From a checkpoint of a small mixture-of-experts model trained on Wikipedia: 10 layers, vocabulary 9403.
Below are experts of layer 4 (counted from 0) of a mixture-of-experts language model. Rows are named router (the router's row for the expert), gate (a neuron's input weights, with its number), up (a neuron's input weights, with its number), down (a neuron's output weights, with its number) and show model dimensions 0-159. Each number is 128 + 24 x the weight over its row's rms, rounded and kept within 0 to 255. Numbers have three digits each.
After each expert's rows: a language model's description of what the expert responds to; "comes before" lists some tokens at least twice as common just after its tokens as in all text. This comes from a sample of Wikipedia text that the model never trained on. Tokens count by the router's weight.

# expert 6
router:159142151112148126100146169172103158127096110115120115120114094138131142127101135105154095151136102153097099115108150109110120093134156115158110157116172111114160136112138158170136114110134164129153102150101178175148161140130171106172091133089162132150135137131166122155152125118121143121142104148118111156105147114122152148123157148106144056144144119121125114092097164141142131105137138110117152107132132102170158157100125142113130133107117104133127122143144130107091055135167154
gate3:110165131169144134126114108174138145127142153131152150137134128103133126154130155109121127136143126116069132093129146110118090166130163138133079112101149105123129079119136137105134163122154138124093140084125111142133159104115110126151128126166108149140143154156150189135127149156141131119049129141155092185132136135137108132163112149125117106079163123138127147091096159132075093132112150118133151123148174135108114137127160142143151110093141148107122098107178149114082106102165162
up3:148121134107118112145115152130143115130127148090119116162131141143127114095163124115141134092174113135170159139067130105145145147126048165182105161152140118101136133159115157100158164172117121103101144121135125157153128138121090121113102146122147120136087103179139118159141135094115100094125154128119187127121141133150102088136105132088123119123125139126122137151098145113171107146158111122139076144095109153207137116113142118146090149118111145083134172118124125121143156141115134
down3:184151146129076125152109118151145133113133098121131114112136115110206149132162161117145097139145132098105119095124143159120127154182144170103101112115115090126132142126122125114120094097152137116118160144166087147103150116158174111173145118096104080098120143149099146175147104141121147119092119125115074097069166129130089143129127113166141133136146149157130121103130168128095126129151102110146122111132079123166130145107146166149092114097130135095114138149151125097104132125157119
gate4:120193121123141105097094140120115156112121106158132174112132090081106112112124139170119132132154128108121076136155145089148150122150114129108164124155135091096122127133153138162119082094129157096132164128135109136173137159163138134094123183170184127168111116151145152120115121117141140115159102118163180100120150115168091124123121152107112135128113098076112134127123139109144119102125138123099117125144115120145149142086136153145119130102104156101086150126137156113149101125138116
up4:144176122154120127094076145119112138121126097155133174096123084076100120105130141179115143127175142106137077121166146073130155113140109144110156148127134107108121152124135146172137089082140166109127168138148096160176162175159140134112122164142160126198105116151143162116113118133134128117160099107138152106130121135172122136095138164103116128126121108083125142107122139121127132108131150116112109127135125122160163106098130133145105133106121173100086131120130148121111089135128124
down4:127136142132066099169150112160119140144166138161132142148108113092099112134144173150153141135161187119156161117105092099131120096106118149131138176107117129161138120098069103165118101150143133139116085117148144120133133085169165131099109118108171104139164142103109149143133120117145144128092147141122142133144111111139123127169116099096138133103124132107158114127145113121137139116125177096087091128144124120134164119087160114130129140106116128138131097126154147113136121130124172
gate5:140107171147111088132132140101142140134156116114129144123132134105100139115157153129124098113115109145106135121092128129104099144165140119143109124120107124089156140107165147097126159163129079103082123148179138156118175125122127152094147149135132116148124120107126139125127129138124097151134121091136107151119207137101122133184105127108119102147112133137147128141095131140128121170130155079123063153164125110202119143119114149070175162136133126119172074120113138076118149110101167
up5:109151097097131137146136117137088133123064140155151126130105113151103131139088077124121189164161122113159125128159126099147144099084128119121139139122155130172110097153111121153156111111136168140147156150110108123138116126131159102161128116122132155119112151144162135112139165116110173097119145168100143099141072138134122137093136145144127139121147114086113127133172133105141120095094149165136172100115147161069146115121154137151085126122091146154118186162153120159141098109131099
down5:131106151112137142135127099123172125168173116103131146143124120131116139105150092182125143108134177133093173153100157097102134130135142127109147114143151156154122115133097110119126084135100152138121131072157124147105076111151111111142112151133151146134095153119155133153132158118118110116180145128152153141138070113148125122184120108084127129115129118150145121134091079118120169134136116111137147144123111094165107115096125137132152133104112117132123127138099144112135127171154130
gate6:121103177079137095111103131114139078132162137138130113099145132152098125125142131102167132089130113130105128107131107145155143117167105135130084162117082178171118146126118158110163137119145090127134126099111151119140162127150103139146090128094150090127104102111094123124122126119159118150108131129152107162092182081114109126174108139141154123121174115189094149103138133129141104138120119117136081135091137137108152123098116144109121147149160103111104140181101133128133149128110082
up6:136152096111156153119121120105093123110128119137133112125148111144093147081095150139147116127200069146102164138131153163064125099088174126132139167070124124128150154103134133133126163161107099119136138099098130118110093143146095136123094111110091152122120120112140156120133126132138127093119133087090131159115146129076139115106121123123155134107136169129135119118109104201112122119150125132139129120132109117163093121098098133122105111117136137139123134177146106133113134113127146
down6:127147145118126112128133128183102162109168098148098140093112174150169146119153104124148149181158133149157146122144113124099135136129086141115134157129095131146087113132105142166143126099115112104122122129092157163134094113158151093070131121164118131133149167137144153107099080101146142131132099146135077157132138152146150178123156099134128093140121117114134173148139127152118149120083145132127057117159110109147158105136093117134104153140077147135149103125113170144144153131115166
gate7:126064119127141148126143088095121124132141108135169123144152144134130152123086138117140129153162157118106124106106126122141131116146109142120112156127146147086142122112114147187172136094136151083163081116118193157116108150129125148163103123106120128170130133144124097112151109134151152102159138076114123133145066113141129157099122110105151108071123133178085097152098111108173153109135091110140156133127125110141109191130113165130136145089146122100136114112107111097105118125150116
up7:133181127121094084103109177150145099136125152117099124123127102106133125127152109157121131106101091137148138155168130155129108120085138119123139113135107100173131147137124099075101108153102104184092183148117071130135154099124150122080146147143146141069101135131129153134109163132093142158102116157139120144111166134117127080167130123138141146175148140078181152114133124155077118156109164140125101140156124136120120090097134099126119111154119136153115140148147152142140138134102149
down7:111125154133089138103156149044154098074122145117112141137153105112118143131135137150140120133152128112109075164150127142118117105108125081145086177132116123117105125096113138137124145124124088096147120115127129134095080148067141130159160118083140108149091105155082124109115132145124135115154136116105108107149107094145146087125139132115086089092153154154127116101091184099164126131088135122117123127135097079123088139138115141126153124109171116150133121125113138095094115156156141
What it handles: Year digits and place names. Final digits of years after 19/20 prefixes, like 195-2 or 202-0, plus month and place names such as November, Ohio, California, London.
comes before: ", ", ". ", "–", ".", ",", "0"

# expert 2
router:136166106108132164120180119114074143080146144086128107153166120143105131122148107126088163163129083128156100134162143136155148115102103083109129146168094133093094127153169111068099128092155102115148182121121152159115147125120109147132115119110168155071102100105122136119133153135157121111153103146129098115116119119142155139154144112131141151158110121139120145184161152101130107130103110109154117133108138080129154159169125143107148150130126136141080129135146113147101115137171146
gate2:125157159102132107113128124098093156103173130135100185112163120086138157120104152132141136120109119141151114085108128125088119112152149090114092146157130089045127148147128186117147162146152122126138131097145115133150111150145082132146101116146119117101081105094107085089109139111168129151100123119132117117055070118124158135181124135131138151143131150145153115135164128131094136118138161139117139101110134146135096096118125065093134143178110154097123127115127109144130133104139166
up2:130097121142129108147095107170146096107101103139143094135121138157128086130157111138131129110143130142112178150107123134158147172125117153132130117138127132193121152122096109143143100119125130140131076128114141110137121127109145147090165175094133139163154130156132141158155135151092077095130149131111115168183133155145112138078134145133131151107113154140144134110082113120116130109124068129146097152165140086120143137102119168149085131071159094125149125182145131145133155174111131
down2:137126155151093153152133106075133127157125123116173140080110114130187151128121146140134106112184170123166146108078111140166176137127150067137149131165113093142123131125129175128125154150147138058110142129134083136160138146152116116121057147152104081133132116122122132132150077173156144148122129145106170092109090124112123115123071159150145167141137090131120145113159123138114139106140116135086106124156125120170096136131116122154136087130129117119110136135092156096159149145133131
gate3:147145120170180108160104155151150143129119154109092088129126116184130103109093190120120149101169103104113148101122140115119137113135149154114136114173116139113138125100100159129132128101151105063133143140115140127115119083170126154123133132107137153160135066125133152118129121118079154128121146059115124100177138141136114130156098127095099145140122133142120129119149139087073111101124133144127131150149117107136191143100123112125132120143128094140121119152154141087175094118126087
up3:145146095170173125135121140165127139152119135091094093120150108155126129122094175117153134093147139098124110125149117106139140116146158128121128103169110129097146110129114164157115131104150111064147149147117150128128091110139117130160150161115148160158133082140154146108138160129125179134141154075137135069164137138127109125115097111111134098142094129136128121156160153110098121101134135156117175140152129113145180132135107085113114137142138117145108148171155111071176103116129062
down3:118124141083136132182103134122126121175119126088140139142121125130124118168176099126133103182162142129149128198139122130157112122125122120126120141133141084099136134096134183138166168148114137119127137094158132118137113133119097113130147153107125124129099128117096111121105117120165170096141092189146148108103150159084131159152133154115079181145076060138103109136106104124124102117130137135122081110104168166117115107173139123109132082135123142151080148127148153168139154127117167
gate4:087131160113120163184122113124146138116100149141116152115106167113116084161135114087137153126161165124160138133115128149131136144121145099103096148118128104117142155130126147112159114110118124137183083137155142155154106146095181126125138146080057144141102145140103105119156109134147149111110143143098156147105133115121140127155115142110144139128107135155109112151188144141109148113171097142170143125110101088128143143086145092143138158089177134124125116125118120117125149124131147
up4:193109091138098105125141129148131107133129122099141131166115121147110137113098134179134106134071100151091107118137126093152131140121134182157110124140120171162085113121121123129094156112140129128112166134123106136121146093170066142114162141172165119147122082141108164154089110136139118154128121109153072112137128142154114116130141122171126102085150080112120135099087103136129132111117160150089093120134160154095121096130136157114136111153125145125106168089152128133122133138110089
down4:118114146149079157163171162137137098156137114143139138118153117157100135107140119116129081125113172127142130149100145125132139112106138091103110146123156107100118095130161170176149109091163139114132106143104144139129153131122141165135157140106147111124117116135123117113157134137162115128146160119151101174135140155099123154166131098109115149106139111128124079138089160078131106105106137122118129132100159137123121183149125131102104127102117084142148113093153171110108078124126132
gate5:133137107145113079129125116082064113098103151143135137114131153121116167151170141123114188142111141136109154121103105155112109159102125145150116152115090149179119144138138150116115132120153154121171153148152126154156141135101135143118153143176115116138171091073086133136110105118145111149122116121130103121136110141122146117131075110140131133089153127113149125128120115129111111132088124117169150094149155086135159175106157120105160124115096104129111070154146168122129095084120115
up5:104139124133141084104152116096042085092109133103129119160134156144123152130159151140138168165100153118102145121102122134131101154119125158144131136122096154172103139150162130131117124108137121143171147137151126149165140133095149116118142161175119141115157096103104134119103092155159078128122133077163079108112106132114166120114073134152123114121141173137150142136093165144108107121107141119174146094168122080123143150115112106119132170116108106106114089141125169119109085089133115
down5:126126164091121129107156161157161159135164168128150157087116143114104129118134105154106123146122126145171149128148100119122140112160147150136106103128120141172115162149142143083088183144095161141128131098149162078148106121132152128119127127169152144128098147128137109133126129126111121171169172110116122120145117127104131105112148153088131109140123160083157113129156161128131130143093178162126121140131108129164104089110105114113180154108117123147139094129108125123191145130107122
gate6:142131156123161121144045137150149149157165095157141120135140111108121150162158075149119110166130091149150160144122138159142107136130094103093121123147149120094105135099104151128130135164113112138144179151126166087146161126138157111146136080140154132122123137130101146140101131154165124155092113095128114164113147158102134129144087107141136116143142151139139108101121156129117194154126137143134103112125164158072133137158097136131110185122101157078099111161171143150155153130131149
up6:146113118148147144174080132145107177141149090163149126131130112088092139158153108100124126169146108107169129135122107166135129118121119111108122124144130126103136139098108146081107143126125118145148195152157143081134130159108143093154156106142176112126146127106092143161129128161166122121120117127106115163155134164096123123164105075133159115130149133122150106116098129100105164148130158149143127139127130141066124132179106118130102162177095140092103092143142137152138122148129164
down6:139084143184140120145185132124137132137110104148148153130128107092149106177128164117146106110107117153132161139144158069079158089124117173131129136120120164182110134165140080122090123155145116105101152138102112119129144107139151110115106154111107141137117132115121091141153133116140115125144162102108102146102110104108125119110121163099145088097162124123114111123075178172127105149070084106157152110122105159113142148121109132158158111105143150123173082153130147164099119137114137
What it handles: Time and place prepositions. Prepositions and articles opening time or place phrases, plus month names, such as in 2028, on April 13, during, until.
comes before: "the ", "201", "200", "202", "199", "198"

# expert 19
router:079110143150135163099109091122141184136102167170151128101099120144136159127103139120146098097126118147147119126119153088130138101187160132190141192124128123121133150134079112150128148137133108123140133076130119133136146167133119146115119115129152117147138142114141170181111112103141130124123105142164124182074121120112100120131111119145116109085136126149091120092168142139177149139123130103146096154116099144148129133130149082180111121138152116121149108122156111125146093100116156
gate2:107096190156130108115138168118147097120166108159102158139148115090161144138146082125143139101119122158146126113147113128107115119140124083126170116135135127139105156138141111114148148138115111120176157140122139133095161146101105126142145205117105125133108130098143129134127110144149091173123158129153121176090146142088115178121146103170119125083138149147071125132118105110122138178141135114113145115060095093127094141106131121133102157165108129145110202150128159072123173167134133
up2:107140135153136188142108181132099177130127131114128134094100121139145149129108137112103126098168167136069125130137131103166116129121112106148092119096118150102098135109109141172112119129138121135121132142156140115137099096152099154134079134110161102133136127114116198138118135087131110161134132084121135111136098131149130132156116130094129088127130091151157098168169120130114139124086128118102114158159139194137142134091100140124119121087115115122082134151138106116130132132082099
down2:129093150131163100055135124112128125121109132143140078135115167099111164157085094150089135085128148151183121147178142099144114137125083147094145142146132113121113133117165141143121145150135154113107177116129118059111153154140160120111122104080129086135094122131157106107153109106109138103118138122144153113130092140134136109116105094164111161125137099139185133143139122096106137117160175184127136143131129121137120114129116118111125125144134077093158123101087157142169118115132112
gate3:143158105153101142123093109123130154110114125113172124100158097127112130121134117150148109095160129119169152093077132095135067142140178163112119110142147136123165110127122099136125122106114117124117158128168164131112177136157101135115175119127090129117148137119173185101165124164098166127100184155140104108094096145143133104160123118157136128149146113073082154136072119135168140142152080134158123169133108156127159127095144134139114118130101087132139137090157133134153165099091090
up3:116125100150135142103099123147154144121113113096148151125158078110094124141136101126143102137166129142140112094093126086145099125111137146146099137118132165101156136111146076153131156093111120098111151130184164128102143129126104107143189130136088125120164152148144156139134113148121144107094155194142115087103096147152156115138133124148118124105156103127109148139087133145172077142147115142187094181124069137180178129121094153138105072117136125140117132083142128144154157132130146
down3:118093154104106126159132172172098154146169141103095138111127172126119121080137127126149139111159130127127112141128139102124154152147132113129126174109109117129152120110094137130142116132186118106142138141111151165132135153163190125120164165118161144137092127129113159121135091129107114124137157086125124140107126128125140079107181161122144128123095141096135128112124120123141160149112178098133104117161113095148156111133125154087171079151121111103110147130146130084093110165137109
gate4:169100141070193094128110099088155046172107117155145167162124127132126179107117130115132121163142146116145140094125111110103111165111103163118180097079083127140122119118132136132143096175141110145154099114131131112153105111149164122161152144141145144140131169124160158094158139097144132110110116127133108149119084139114116133121099098156115134148105098119118129165130145139114160156111140112055153117188133111097160129117126081118095146139115149129113159114109117123162108137099131
up4:114147179114156127174095141104163095152116155155118141135154130175111161123117096156130110109171150119145134153151133148130135133130128115143183096068103140128125110114120145147161106111141138145133099106103146145139104105142133087127145112120170156115112184109142126118120158153169180134104158130140101150133110127090103124121078112132119144161136128143128074148140135145074103164079156098088158126131135114120153126132115095160089149128117141164153164085120120112135103155124119
down4:146152098165077155188120169120094152097112131125130122125140089177124130158182165170101135160116137106133126127144171137107147151118169083152105128138129098142143114125106146101098096104107106140143175129134184157158107161088137135138140132091090110186114091091082130119114138144110155148120145139144115141142113138147105104123124152121157128127178120142085095113134115115158136102126117131108134117113133126157141123138127113117113096126162136098143147140118130138068135125134160
gate5:130159152144156122132103115115103114150105170089160132171122124124071119130134112086120148130106064100089119133141127150138113135122175106121140145122123136136112121145139174058129093110168146112113119142109125111146073104180128097083081146075121121115103171130174157128159100174113108132110168163104116115132186121113131145116136096127143142104170078142165151098087120145155093088154121136152171141160153100124159148125107161125096143126198090114156147158132172113153119095174133
up5:117077122148104121121170138119106133137158107142105106088118136137154169124130164153127117125153199101111153108155108116127121145114100108063109120114117175090135138101131089173152137164086112118107152095135101147080137176090115151141119109155137166119143127158098111128098131106157141114117126087144103149101079136109150129127148143125084111151094170100108102165142146131117113156100114107119063110138113162147102121121165103121167099120126130129112109098087120157119121175100127
down5:139145121177154100105146132117091103125123149130137205149163100137111106117110122144134133145123105156115133161063153140101090151113103116116101122174154127116093118099195103113163125120143120137122131135116098122127135120148108115121133123110150077169125157108105109106109161158161127151167112174108129102140121113163128095105106152111133136150134117134170143112141108151129149094116138129138108109158128107137110122120102152101126151131132099131142143135140151118115102066113129
gate6:132137132124124127124114113168164088092131127114157142159123138106168140114163147127098138141135149181127122090126150131116159111121125143130086165116139119117151129140123091097140127122122122141120121095123145139091117133139160089160111116150144110154151154163111141157136088132109157136128092101106143191124131125103104108146129142158146088150109148127099121087146097142130132156166094125095100149092094150135168125159135121106110102134142107128172156140103098129113139160118088
up6:126131143148130136140145110155165099086148119105150130169138124112160125121164133149104151115137171168118132087140166125125156092143133124091086137105138137123151122152127071084144136141113106142099113109117146131123111122139157119165096160141167116144135132175121145159144092144129162120118113115098130192094110141115093096161117120134138099115127123145103122099151110143142122157178089119105094155083105153128163112148154130082124100155138108123182152123132087118135138146104085
down6:146151152142144159170135158139069157150131156136171128118136169134092141088145132144136126130140125125167157170119107152129148124139168108185140135120154106111103157163108122130167120099140151131109132108129103154126103160119135108127134126086102113142154122123102116092115132103116100084128162127128119118138140108098139147096143103092117118086148107126132118110125115139155134142112102119131152139092136075124135150123115141118151142135128110124141156126180162133132092095136143
What it handles: Foreign word endings. Inner and final pieces of foreign-language names and words, such as -ć, -ini, -berg, -mann, -ville, -ette.
comes before: ", ", "\" ", "\n", "'", ". ", "; "

# expert 22
router:142103131138154104115128110139122176116076090130097127112136149095095108160117086106114107112162136102128146120119161124150146119119133099127140159159153140150119130110150073160140126087116165149133108121164147164105166137116156111118091139151120114127112157140132158091108086167129114142165107130147140115176112148124145141106156117161166118073137081138159153096122137117142151157112110129164147095085136106124142115071101151137112115097152127112114121166147147107110127134093136
gate2:156139184128147148092171120145113148156154113091132144136120152145163113165114138109072091149116148106134136140152146106126124104179111210127137084161142133120127137142118152149149110110097127128098094163151147160143107135113114106101108173152141125120137160132130128115137133175115107107167110147118157115130161153141146142155090132146115135141144126131159100117174122132145151106151093119127146108140158074167088166132159104115148105095160103074115148163083094159127113120086133
up2:126118106115092129151114133133127097105104121156125102137136078121100165086139107139171180120125092151110116122097118152145141145071146065135077162090099116151141109123152102101118139163130141144145156100118105101117153131123150149179128080127113142144110108132132131152114133081128149162112158115132098138132128096123138109098162127106152151127107135120108167143084146134118124153104154139143122122126096192092188088112108126139121153150089139186122112106156192118136147144163143
down2:132137093103157122080115129139148152140110136101098123106165149122117157131162146102136165126083152082137107152126133133114107106127144127127179114089115140146121140119152083120128117147137116112131106137149096062104129128131130132120116140096084155118128143108150150139133153109165135151133075119125123102115082105148117103130145140143138130157111124112124124129111108120124116090119122095113168149150125128113154135137140142178077110140129107130135143141120130085082170078147121
gate3:112136107133121135126099158152075172119108109124097118082126124111101131103098105130158119183144163123124165152093134110106128134112192121084127157112092113113159086133134118179153148143158144095116117147116129143143119154124152142150149137158115147146141122102170173115134152141142100126161135129103128160125108113095149080186100160113152203114087099107141113180145104169153138147149147117161149148152127112139150113154131096121124166119091119111136179170107111138109153123109078
up3:165149133163092141121197098128146118140153124176119150164107111163111153167162174100096114088144106124107083102127091145107095171139099151155123138149120164176136147109152149148160098106107133180128133106167133151096117102132085151088130088075117132137133149139078123161073129107143121151136126136167117056134135143112110134105168152137119125137145124122109150106122110129101132130146122146109148111119157153093152139126135148149064156121129130159138111115130143153123132138135124
down3:166117154103112099094151056152170085135116119147137116136172147121114110086126108140115099123127118135114139155151124130123141143128110152150118135121177104102105143105136117119104112129113141131133144132127104121142120122105103120104134118132166172074134097149137140109091133141105168117134155118148124093143144142123148124107123097139128149110090094143113127170095100116114126103083130120133080111101110113104078139127149125148094071140136089101136133098130111176113169145099153
gate4:129074185130109127162096145155129136118121094153126121117158130149106164130114123162130119155119144124132153076131093114162160095097173099136135134131138112105150123128141109148126147125107147140110125154112107175108133147117135115131136089144119134102171135108165101104173150089133100122130114139098191127132106121124167134134084134124111152137146070120132150135092123132137104127156117083129115099083139138120097162121081148132168169108126151129158132108094095146102136127120142
up4:103170148137151090097143123095128142159127134145112099135104105135146116108117120093127170102149116136120125168128153111060106102152123134108116120086117120131146135135118128142117078142118100112116145114141151114121104163123135146126120143109140117091121139136117117121113113142092149142122111109106099142114185136128136144125162096137143143118118156132078149113164134118147204104128130139098128133159140140131133113139113127127110103099125103112125150136134133140089144152151119
down4:191137162190201146110132163078106102105157125124109111125131100106126158111166109122147102129120140161093078117104122133113128162122139149100137096101101095129110136141145136119094139139114134137131073160144104085120112090144156098144100077109122149129127121119162157126065123134167148162131173114132113105143129141182156161187157143081123111134126123101119108157199124141134087144150126144166187127153159142153168144131141124136099113125138130110123120170110129121099131105153150
gate5:149082115146132125110104141123158130128117118154129107117138140137131122147112093090114151120172124088165116125127105140128161110151116090127146132174070148164136156136139124134098138140121200130088116144119150104097154109107117136163121098127112163153176128138131147145132120111102127166175144189140130116116138162189146107136158155093146127072139165137116167116120122178154166089091121125162120133117113134093123135125110114135146162115126123146135118120128124160146126095135134
up5:137087131174136102132120163114136153109142100151122108115113154150134151151096128112129140127154121076167112135144100125146186148153126089147139109165081153171129163129134142138098134130150182116120111133100139115125169117100112133145119101143129132157162103153147125127125131107105117163175164172142153124138150166179150104137172119106132151090138150160122169117126179155143152093112103149155097146118110145117124120123135133137119147119116141158120141123151117173145130114151143
down5:122161165133104144121103116126139133131181145078140117139123142121131130140135157122152105138106157154126131087119144163165137127123120116182147094157115115087133120093122151095098106114124160135132133137093106130097079080124138135150099148180154115104142087105156083158182125123164153110101175103093143152158138096147154118113146108144122107124142077062125128158141130102118095143122116167088150137142144103097105105106159098124127141128119134113148101168118125163126104118141141
gate6:133166132155124096139145132130142145174114128116153169090152138145106172187067098123108117122111163133098123110069162137128082109150104125065140145117119153099148159105130122122105129112076153080140087155136130151108095106116105145156110142141114160110143116129131112106137125128095181139190116172088145101115136143135123138124098120155107141121120098103149151095121100128112116157155150122154102135111124131162105094140145114151125101138108100117135132116076115139133094157091108
up6:151114126092132140132101095129118130071107165142107090161127100116161165139170136119157123136148112129101142140140134123132160176133132129188115117125120105145123122139085161179125118126110093131131125094106110118077133151120183108124123124113121120120135093112141155116117114090185081120120116107136114167157142117124161105162158133101152060125144167104134131130091130161153123100154129119098100114149139127140093152099084139110138113121146147107115130118125126133079189120128109
down6:096115093079137147138115121102110110116120161136113161136111100125081124119091150104097122130096114148167188063141119111123148130160149139124076123120109122147158143149150100108094161197156116115136120160113132128124098134163126153151134128138123121156129121095131156114175160097176133138145163087099149130152119106134109129103155094124135126127110141114147120143137148097127144146126127138095144155136123143139086147182131100105091162119150110094161196065113133133164201137099141
What it handles: Numeric punctuation and digits. Digits, commas, colons, decimal points and signs inside numbers in stats tables, like 29,009, 1:41:25, +4.5, £, $.
comes before: ".", ",", "; ", "–", ":", "1 "

# expert 30
router:110114114127132174109150142180133112155111125110100125181119144097106138110097138106153154099140153127144149181095166151112150156075124120103115070138118115143181154127084143067174119146131091103111130119099147156130121085139130129079081159122100176134101145147109136142113105129114100086140131121126115081145132155102143110121137121109105157144142129107139103142098141135118131130140134124163138150184096121104101137087130119122123117108108138118144116115117137122136114100173154
gate0:143065119118112127124115097120112132105130129160153109132132160153121170106141123109083132118159130144150166160112145150132162117140157138162121122131048157173132134166105121117138128141127149157149137143143110120063129137169098158137096141097089114091127137110141137120175125133161106169161126185115113193146125149157134099133145121146126097106117122080152149117076170086169134128148149144141132150152095130130131135105143144168128115156110145130094147119118129116149148130159159
up0:137060100140091160141125065091115156091167118154122108110153156133125129145134147126101150114148144137145170134137171150139168124128157142187146149136079137162137130157117100117143131148122115131166130145126095136075119113154095146126083123091108082100147150118128125097161122142145141175128139168116113182153138109125141096125166121120121111144101134093142132155074143089162139149150158125134126125133111117162126098107163142166090117170126149137116126116102104121151145136168168
down0:160179082090106149147131086160135107141176124173155172115112101155136092140123141092113180109077119135114118122124084155126161154150113110112114151138168202136116124125149095126107094096162151162142147130148137139091159120151177115096124163117101126115149139111138155117074151135137113168139147101130098118099137113133134114106113111120122121134149130148179146116138123156114156129103125114133114161138112138123078138111149124169144140098129137153118142126160106110172157123158140
gate1:128109117141092125156072113116140109141124159147147116118135112139092138146138101136096070136141124124150107111158090098185133117126106124185082101163103166123116151181118134129090092130086130101138115132139149134163138090111130130118119108199140168145146145103140109094164149131107143149139143139145157110132140107151145104168152160114123122153155139131093121115114131096156145102146112130139112108119153132091139105138115123136112120100109165130095123183137126135097165143115107
up1:157084123105092118150079143133120140168099151130122131143155102143113125143150155122139104104121116125182098107150110113202117160146118147159103129146093141142127125173084115115129111145115126118147101141126144169138147112113119123114132148168114168201148135093125107127174131114136120124150160135161126107127141112133151095142135151094111106140146145122112100139102141124180100113126105136115097094132161092100144135132143107147108147104148171104095125176138136163107158118128087
down1:100141142108148141133153132118033142153151144109137108155116134100107119153096114156147097125147139150124131187176162111176145184092080126138137160123129124178098093084115114114159173127124131135124083103132122149159179157131128112128165120116134130114122152133112089143108130138159096150128090161143138111120119116091134127099105148145140094148143115110139088110110138126133170144120143091111101152136139101115097159085138092151149141105162166076132111107117110099122144158120118
gate2:119158155088141112149137111096161132123130079158159155118134122137124133115161119150122145159145140101135092206132165175108133176137138139077134114160095164129159126139121120147136118144102160117152133094092127132163138144125084122072136116100133128143105123137144127128131142107116109082176122152117128142143137152146159124157139156181161112129100095170123119129155136116123117115163093158143122130116120110075150156138138141141125134128083124155148111144162121109111136130097156
up2:123130148095093119118148108098110123115112088109111116146134142161133089143090154154132133105163105132129103091083135113121130085119109126121154177132105122121157120122147074134124083149112161130120163162113153126120139080096146182151155149143115119126105129133092119151111124125109124146103188192142119090135106113107106098137126123095125116135095117170114150126129089157144157129154158095176156121081136114119136102118130120126106115128166122131129176113105123127124128136157097
down2:173085096106128089153115137160124101088179170142134123144134109124138125145138152156125136096154099124125137135126139138098138105099099108132130130161161146108107113170088115104140110149145122105132143151144114157087138140162124136107120133170176140135121126100144141116120127159082172142152150152147116133131112155134124148131123160119143150094155110158037114168153158178133093138138174082071131125101104124128131175133184096127111124129122106142071121124105118120142152136142128
gate3:133125124130148118105106123119138171155183073105088079138115119152167138149112126105122137133113125131115151129118122135168134112133125104110135135141108128112119116147110121118132109143093121117164133099132131111135105100127128157152116130121179128126145103133143117140116106133113100113156106154087154120121116135141089119131115129109140121116085146106114103155099156143108154130119114071165159135172123207150148110113148114107149155115113188121080123106126167103103123116161121
up3:131124119113147139151155129116102141141126164116116151127099127112116098095131149115129109121122139121107066141136118152106070134099162177183101117115172151149110163126139061131120101164120109143123093140106090125130112140096139119122140116149123124118131175089101117129125149134158122141077125113148146161126121140154116139131134150173114118135180133181129149098117144114094144149137174168078148111095127137116123116153103118110120134140162074091151114150140130150152127110192126
down3:115092103114093101168114155126136124117117125143147080108128184164106092124132138103144128099093137159120106137155094105101107142116134148159134140149134129143097117135134121161106115103137086120125092090134118123157114144117099116113149170137127150098108156162131146148152125135113143148120162103161121106141115189139140127126121144113157154121143101105104117066097100132149121120126157173073114096139101093147139110131116139148117091132112081129173110092089123130193108114169134
gate4:141132105131087165177105116116116144144142127141137150166112107142141154184131122108148120126129117174029130158121090095113105114137207109116146155136136120110111122141188153118116135102142154089151153122085137123149095104141142126141133137096101141115149141120085147112105135104117135139157142143112134113157158150191111153146112110116150104106165147132124107114127133122126133160118134085140133113147141163142122120131140140109118141145122129113089127126135126169092148134160159
up4:122108101134108145122108129129146154165130135147131160146138117116121103181116086121144148151136107146104138080108110120118109130104162147118100144150136107124104091122168133099097142107133133107123100103143138116096109104160134108138163140122106090140127150153109124149119119153109121124116091103143097149116133119169117166121100147146153092112134135154114129126124158123092129184138129103159135115179094083103108185148197163151114178099152116111098115133154104126107135109151146
down4:131127128108154093154125118089157110134147129147124114160119137125108138164144144152143129123131106133097144092144120101120101090127167120116148102086072080137086110142146115111102125103109136131126140127155114089106109161190113101120085127143165135137145111102142127147129124109133126128158126120096126074139145122125111165153101143094086147104149147139141135153149111148139158132121119123152087154129166160173135153143129143107145111163097095115112102162128111167155127127168116
What it handles: Commas and clause conjunctions. Commas after a noun or clause, mostly before appositions or new clauses, plus conjunctions such as when, while, because, where.
comes before: "and ", "the ", "he ", "which ", "a ", "but "